Below are experts of layer 2 (counted from 0) of a mixture-of-experts language model. Rows are named router (the router's row for the expert), gate (a neuron's input weights, with its number), up (a neuron's input weights, with its number) and show model dimensions 0-127. Each number is 128 + 32 x the weight over its row's rms, rounded and kept within 0 to 255. Numbers have three digits each.
After each expert's rows: a language model's description of what the expert responds to. This comes from a sample of Wikipedia text that the model never trained on.

# expert 48
router:097141149124126093120070179119120089177115150144087090101132158148221160135110133097124115143132112075160133130195118137134131145049128105079159099125115143118146095216124136141175115145153147101112105142105128119111090105105139115172136141120130146169164142118118171213113166104173138110161141148177176089124113100169102116139182121054103064107098101170131089084141110038098106125144
gate1:128193135154077093101093114162132126185116133133120144126128180082111126152116134080091206068116084109102175151112125130079105082104070121112093101139108126188130147165142178102142127101103160078124121205170081083125122111149115121147136056153064043145100167137088111103099144129176148114094145162147116120112113107083199166107132164091132148109177140163119169117130133128101154151150
up1:120152141108131105170150164076151090173104100114105140131109156135153145112051181066105125080208126103130094126174130165095126146114126082109106161128101066177112144176196127115149175165073136182143075150123158119115141095088122064171121077154127144145141105104129151192065135142175094160172117132084168111069140122122144118108146141114155115176165103116142157157157107182093165104122
Verb endings -ing and -ed and whole participles such as used, played, served, released, often completing a split stem (de-aling, re-side, susp-ended).

# expert 37
router:121079092124174058147105157095090129146123054061074131100106162182144121147146143179086116062114116138116140142151084094091122106095143127127154149124110146099204080116123156087110160149194088102065113126128141092112116116142159193114125139121094123159165142168089169131125149126166148087118120057125164079131100139154135110136165084082130104129117085177099090073136132084145110116191
gate0:140092073111143106131095108102071109083129123199184079123154117150136143157078163105196107115147134107070095150152133179174123084121075115124126142117132107115172146124135146100013149154150141159102105107124128143138121095174203125149125139058156130133174094105093167096115092158076124104166157068089116114114150086163145109144085161105148089082121171141139145142123125103161128169076
up0:118148116141106121094142133139151177147173130097125150084084162164127145153164104170132151159063136106139123116131136071124121135090193190045135126204110157156153136160168165137167115097134078130118150135095081157138133127106129163095081081127105183171024137143115084133097096121102104108146119174065155086112106133097117159089092127143160170102129136135131080167179066153092127093136
Pieces inside proper names, usually foreign place or personal names split into fragments, such as ur in Wuruk, ian in Tiananmen, te in Göteborg.

# expert 59
router:128169107107186100112085192132077109138119120110086074153159204127133190154152124160113092168114151074145152132096115083068129130122127149100124094111104097105187157147145112105137133185107081059090091117128137134076109116146113148141142135126114087194145136170119139148054135094139066131173112108164206130059128078171130123132199138088160115135169104143147137110102105107107138139156
gate5:140114194094122107159093079113157162163112172092165084139130187127126064123090117136136137088122122094098084111073087133127147162121152123116088085105128168225145131107164145101170115046141111087166108105106095140102130114124152193162144111138141113165117115211191107188094134113095118115114088096115149123102087067101147087084117130119073096142108120119114126134107144085121105155066
up5:115140123174135114163155124126088109083105183084180183113113162117098162081134109081104136114119122161161174160047188090168134196102109129152157130132195111160102134134171146100158186141110103116040159122083134109103122080173185096070136077078132106124157099105142140139146123040133108135125139119103126067135130095139113102129108155087159174132123153115134138164161154114091103093125
Word-final noun suffixes, often plural, such as -ations, -ers, -es, -ties, -ps in trips, usually followed by of, and, in.

# expert 62
router:134130108102183100094075138104095098124115097106125107144177151166100137159090131089127134140151192121194116102182088093115115139108163120118161078094156138052188151139131093079152138136186068081100139129108088134147098143039118179067161151099100092148134117173136147120071122174140132049113139119138167117110130131120103142119149112133151073137141120184143146071117054116136092121152
gate8:176152104161127065081146085161150109062134159087157180128117138141098150162173172153148129164124130116164166177113104068107136148114144110129201081169081088103091119092129117118139147116155133125142154137101168127171142090064136140097208140129168155129127069102134122120073156075119078129092163094169141075149103148081107151163128132126118075123145163085126192069126124137128142151190
up8:144145147133155116100142122131112090085107148087172112139135143158161101173059088114121127137091146079128094085147092136098179151105162116121166139159105188073135141057096115079091183173058096093112129133142134112125128196114174131155063113173143131135178168112121117101082132120161099104224082142071142092109163152121114159136133166129114136161094182158144103075167109138106095157105
Opening letters or syllables of proper names and foreign words (Sy-l-vester, Á-l-varez, La-Sal-le, Kuala L-umpur), plus byte pieces of Hebrew and Thai script.

# expert 35
router:112153158133126062117041142146101090154128112120132120130118154121170123166074093131109124087127155122161104159104105064092098151100102137096148097138109156092135082162148093131123157142103102095100045145091111152110081072107179169139214161103132087154143173157096151139120171150162117092144142130159128146111157067134092206108155133125128086074143094151134091059115120116107064143174
gate5:148144148134139154119133199132091238126114068142126104174131152148128140150068083106084182118090123121100115125078164160117114118133142141182141127141116136161061073169106028190096106132149149132149102125169139109154053111126140143126147105093120150175099122141162151111113101174115088136054149097139098151114188111151096089130174105115165125126107116152068141097135183119132141148127
up5:109147130085162141169100110138129100139187062072148125118151098176090150131117114101178129188128170139120158151082135133148080137134161111128158166151157054140178113027118155178115152091157168107134118061129107123099096165125155111141121094182111099069082096135136184157096135132115165158186128158157158131103097153101113124127160093109169118065116190126149131080142091128141170159091
Relative and subject words beginning a clause after a comma or conjunction, such as which, that, who, he, they, so.

# expert 18
router:089148105126119080085087147111084124143139131112104057130141154120147157146096098156101107091126119092165122152126114082123156187061183093086172106069131133128098117145137109139156109130124093095124095166071052103116106094119136164096177167049139097190135115144085165132124164125166147100141178119134180075111167101163120139101160098105157068090111100201116110079110109145168083142130
gate0:098186116174122137087146163138136166149102127164113093072151105148163156159127208157120117148147156142133079119144085153140119134083106147174178106104111093154074140155164143167124098139146173140132099096171118129111149168107057165180162213184119118169112133171076111154109161166117160089119138180174146122148136119108123139148121078143146164052140145183160056139081106095159123151127
up0:126164171164111089141118146116139144167151068126098160082092099120137125126102184178081101136142100158051118103128116130137149159146085128134110127107124117182102098161181099155141083118118127066173145122125111188084140140061141140159093176148092124158060173188096145170119128209183133066126117130178123202141124121160101077056128134102131096091090139123141141150105159129133129131102
Periods and other sentence-final punctuation ending sentences, abbreviations like Co., and numbered list items such as 11. or 23.

# expert 21
router:038091137120150068084125181114082116140154119091105102093174151152137115116069135125144120153072113101157102155146129103126158156090209134101174090094116170133166159123173095065113115144155071029062118157103121120153131092113153156082129104121126111128182178163139168144121126166155090106150157142119101101121192094176144151139120096115145127097087091156138116138155140147145162178121
gate1:095136079181169108158194139165105136122123131110150107158165219105078128129084096145091143154089152144104134116087108152090140116065141111095097082175087135114080178105125078074099135120147132107128102152094118076153190131035131142152103151184131062137098165184121155134141118090146135117176120149111158144161061125163138162162156094123137100104133141143143164091105119133127178178126
up1:074124095160158183150149183082110168105158185122156117169122139064119105170052119173153123136133098114107124120156128124133140087103136078139128127154108170159119140140106101133130105143126133153071119126141171085217071065049169122145086066223143132161129085106144166121203142067116108148122122109118140118123119122160111106102160088142131139083140082102106178102124134146127129144113
The word of and colons in infobox fields like Place of birth or Infraorder, plus stems like Contr-ol, Gre-ek, hor-mon.

# expert 63
router:097076084065141080125054166082106139147140110098108077115178158149142112153089106144139146138107147097143154124135152103098139123129135159089176133088142091110155130137218135105176121174143072096073101163089123056126113127117199127108133159103124102180207132120141143163089151114104083135094146107135140095103196113113163112091143110125129061121155126139150150095136084052109126165153
gate0:111061140137107147122131146074065123121086202069139145109133121131108097152140194162149139151119148139158085183157140165178122112176112129088113174114128135167198136102142092120101110069166110112112076170105149146143071154104173100177152097080199168146200165132146121162154068074168092104097107122140110113109195126180107137142137160164097120107116128109097117140107164125123123161138
up0:107157143078117140153145123207163145147222077143150148146118123110149175141121108185131142120084121117069167118168099114123100111059152129185148118059134139133096145139122172164117140091093131134122127144123148121155187107164157100092116121160076077131145150065115127146101136162166141173077157122147160161181094149111182155140092102066135151152122145168128111093179102151113136207076
Word-final suffixes before a comma or period, such as -ation, -ity, -y, -ies, as in slavery, chemistry, integration.

# expert 8
router:082069106103129107165117170112113104143141116133134108105146169125212156120086146086164070139100116108110122141148124118157138102148129145115124071152133144107131039167155087130124159154147107123092132163095108067114148115143165191091130145132111121125197125171130161179042200142102077082103136079181125101075190130135162136127157118126134137076118094149174106101076094073142108111135
gate1:107143132164131146135113139168138118112107115119171105078085108164139118136121121129146127127092092064119053120110128136077066129132128143081136141084091110191131081115116136173044160121079153156114153139138102130137106171142150110096108128126112131088129105162141151220145069141101174128112124157146129128049129122195120083160150078160158065113079127125076062128031126138148114137131
up1:106171137144152082102099135152158207138047165195115156116148136173152092093140051152132174076166099107088158115174116118095118112143120110138182089155116135163139137116126062087072131110177124100136116146132143128133212117106138119096144091101125113092099107176162152164117136133066147139107092109160127090136130140113146110089084094098138126097120124161164126137133232183101097148155
Word-internal pieces such as act in Cactus, under, one, ect, plus possessive s after apostrophes and the last digit of years.

# expert 57
router:088107144097162102128084134142056110179133069090150121116172147142180119165113120105110097151110146084166146116150140137065140111063144109065178125110097149103116044164137066132156074144171097073108100117057135128116097053117142120103180151110153141121111108120135195136095146160181116132124082116137149116123136078184113157133133131097111138119092125184123085093137131104113118178190
gate0:115142141145144166093094176136049070106116099080110105082120106098128089098126175150120126168144103148132049208092123148093141146128139131106099122068089154145088147174108151144132060135190124163113119093139149093145091048137125116149142146172209177138180118117161142091122124134133109122090159168129119125180117139137134089115120141141094138100136110162093106089149182073142072160182
up0:070101174091126102154077131137101107128141126098120110159149108030155142144129187110116113179089115117067104164165144128136136159196188120112127166140106114125127114150145126118153142162147104128171150124164083055127106149096118079113195112141106193167123173075148059085143111126117205103117139177096101106138157103147142126178101170116136097161168129089144090123110129093152086187124
Adverbs and particles after verbs such as out, together, on, home, along, as in started out, working together.

# expert 33
router:138159140085137096127128147153106082184177112131109076157149186180205149149146100107153062113101119085162117151140107127101107130118132141069192078093123142078133125146125104100154179170101093074105085120065069123045079071107164123094146151109155134142129176144101161142106159153171131138143131107144134109134146072191129115124155130045135081108122138148162130119127119075094136141117
gate0:106141137063160124161141114184127095155163114166108105132172149133120141095173149036157110212097099193104102127135138102118155173137094124123161105118130132125088107089137114074157174137110151119093160100109130147140087068100174127028151120122144149157128123120152093138112141199186116143098119120090094050102147119145132079102163139085129114057155111097135155143131104063098143133113
up0:111116244095146106161155107152143148135143136185111137114145210109141061109119105106173097192123110159116136151140150110100083188145132131154138178129152127145075111121170096091109124141077132083112140129032174128111101080140159126066091145099076128133096158174164061093126122134173126145138125073104156133103146114129132127159117123147165154107162114151071179181099137101124121118130
Prepositions and auxiliaries after a verb, mainly to, with, by, had and has, as in learned to, do with.

# expert 40
router:091144126108115126132102158143110090107151082122058039147115131149124165146145080141126121135141161057177131134169146073070164114092190057107162115127149142095211093116183096045122159165116099081082112137128071140121130106100142170091137125107111099147138155207119140097113117126101084102126107077145144137075128112151101122111135153143180112141118112178153118100157077100096118138122
gate0:178141157104117207114099120145075104184160068112147124165084119154116171103098092119158113139093079100088144086153127099141104089154120147145109140197108160187162103132120092128129135081134139128117109196169082158116151125079154081115106142124189114137120149110134114091164156107136064099151137106157142159203208076122100137099148117165124093155075110138145128123088146082070154147079
up0:157106138157130104110094120123122113112101133109096174185158133112063154113170180060141163136084141157119117157147117175125153162108095164128096089148131084132077120135172037107142137140161125039170145120125148157117188131125148134125130112077092186189142160107078120084116115099143134083131093189110109102169097140092146204141149110138140110137125131141177166133171096170142206102100
Middle pieces inside longer words and names, such as op, ov, lic, und, phy, in helicopter, Anglican, Telemundo, astronomers.

# expert 42
router:117116110134141076117143182100043099153118155102134138138190147126167144138068075135116141111144174118134093198152110130105122134119165104111169070134132157110165115158175067090149088123117084151091085147091062106075139129085154173140137142085100084144173128167101149144135108145147099088123159117172183099085152092116127127121184063070195115081124120167075133110118153134136087137136
gate1:207157129112110085157136179076166138165118112168118120138141136134138104152201123194140087128122117103131113186132093118098136182179121137168100148134143081108105116112158202133160082146140093123115120152124084142126201128110089076139190139098123112198127137152135102157158083078138109139104219155120129153105114146181088121130090147127167125141119132110142068093134121182092045116128
up1:110132165135115117219139096106160117154118114122092148116136145153119151096133109048092091093195114147138175133122128125109106142137105114121127177119101165093130109050091135127147180105110151147147107129102135108165122172156147157142097132112085163129148100111185133150138177112105164087129210173079102157139146112104160089102092030098155114208104210127081123147174152139126141092128
Decimal points in figures and percentages (22.9%, 15.06 m), sentence-final periods before line breaks, table pipes, and institution nouns like University, Airport.

# expert 32
router:044151103136137099107105202109112086139137138122103068139139150174137168095141138164111130175069163118132140167189134097113162116124146152087148108154133133087100132133216094098148097143150131105085134191106114091094158038112134129080107130142130060162162129166084120126134130155157076085126138112128160149132168138143152128124171130120144063094108137164102086071154104079158104178173
gate1:075120106123133125134112099138137125121019151150068094113149083135126218132109083129153191132152091121153141102147076133178134089132155102106096097099195086140116116185155163089137150089075148103102140101119088113169132099109130147075117170127121187133119135124141083093168134130170146155149108098126118153185126085152119105169145109108140092207171154107165143111080147126154154197141
up1:184097142045117144103129095105149151142147085164174175173125133107125121161187116113146171139124118159095103116111142156087147155118158166151144132127138138123128131091105105173165107197122073175125071095086141112058126152077114152182083147118054093188103117149103130105154133157114100151131080198103120139125139182155113141082129166148147103153136111193107097142108071098059109161149
Middle or closing pieces of long words and names (cof-ound-ed, Humb-old-t, Presby-ter-ian), plus degree, minute and second signs in coordinates.

# expert 50
router:091145129104152128180077136122080080193087137131073147123117168147163148161147163166154080110137130081169161100161118088120102184141138154098152092082117126102121090169175160105162110133148085072058113187121100135120129138125200146063176132087122104172122102109129187142090191141167143096153136110173125122129136085181113160123178110067162105143122097128130112106125107091144123092183
gate2:148160106112155168139111115159161101077087193122166095169094056125107123120092099124146165164119139129122085143127132142098113161137156105121126085114130115132105084123168135144170110179170111115118128151094167200133065153154138164055100190130195180136202156170130143100111133138089130121054157136154127097091167160137113110084151155110071100132166188160115162153066090120130139104160
up2:125107162101159171064075128138119201079171071119078115075099115102174178152077144123122127099105141128135087133158118106179116109131080158159160155219052121139124133125149122074123108146091128133097155123147120096115078122125112160096112084128173146164137116106135154166134142144132124056067140144129140083186101054116138114157166155105123175160122129123130096173095126114085192099116
Action verbs right after a subject in narrative biography (released, announced, won, published, kept), plus his/her/the and surname endings like W-right.

# expert 15
router:051118098096090060145067195114104129146144127109114119116111118117154108147136136168139095080123162060159114122147148102092120156158141136127144090134117166135176127158162150145117136155187128130117097163101096068095133127140216124166104153112103121189153148164117116123110144144135097145155129141208180122131182170156112134077137127106177130113130148222167088065131055150119104160149
gate3:169141107110114079149097122082041195127144161085181085136179160102176107098106139134110161159138146123125110149107120117102093085124139126152169101127107126153182149120086102157094191132164151151048134076085111098124099189148132118179139157113134157130084104099162128113106074128203157156098121149107186168120050099148156163151187132138102167130164154145141108104147175147107121116106
up3:099122145101128134109110152138127150139112150117159098107194077137147072107112089094085050113188095089160131134143123112068135103084160126163149105137070124130151133182075110067084150093148181101077142128147155146174148067056095130160115120120178127149117102186111123155131065072170109184131143140062076145120152173129152170160096151089138167098154139119161125130137125165134109110168
Single vowels and short pieces inside names, taxa and odd words, such as Humph-re-ys, Urodel-a, perc-us-sion, Kenz-ie.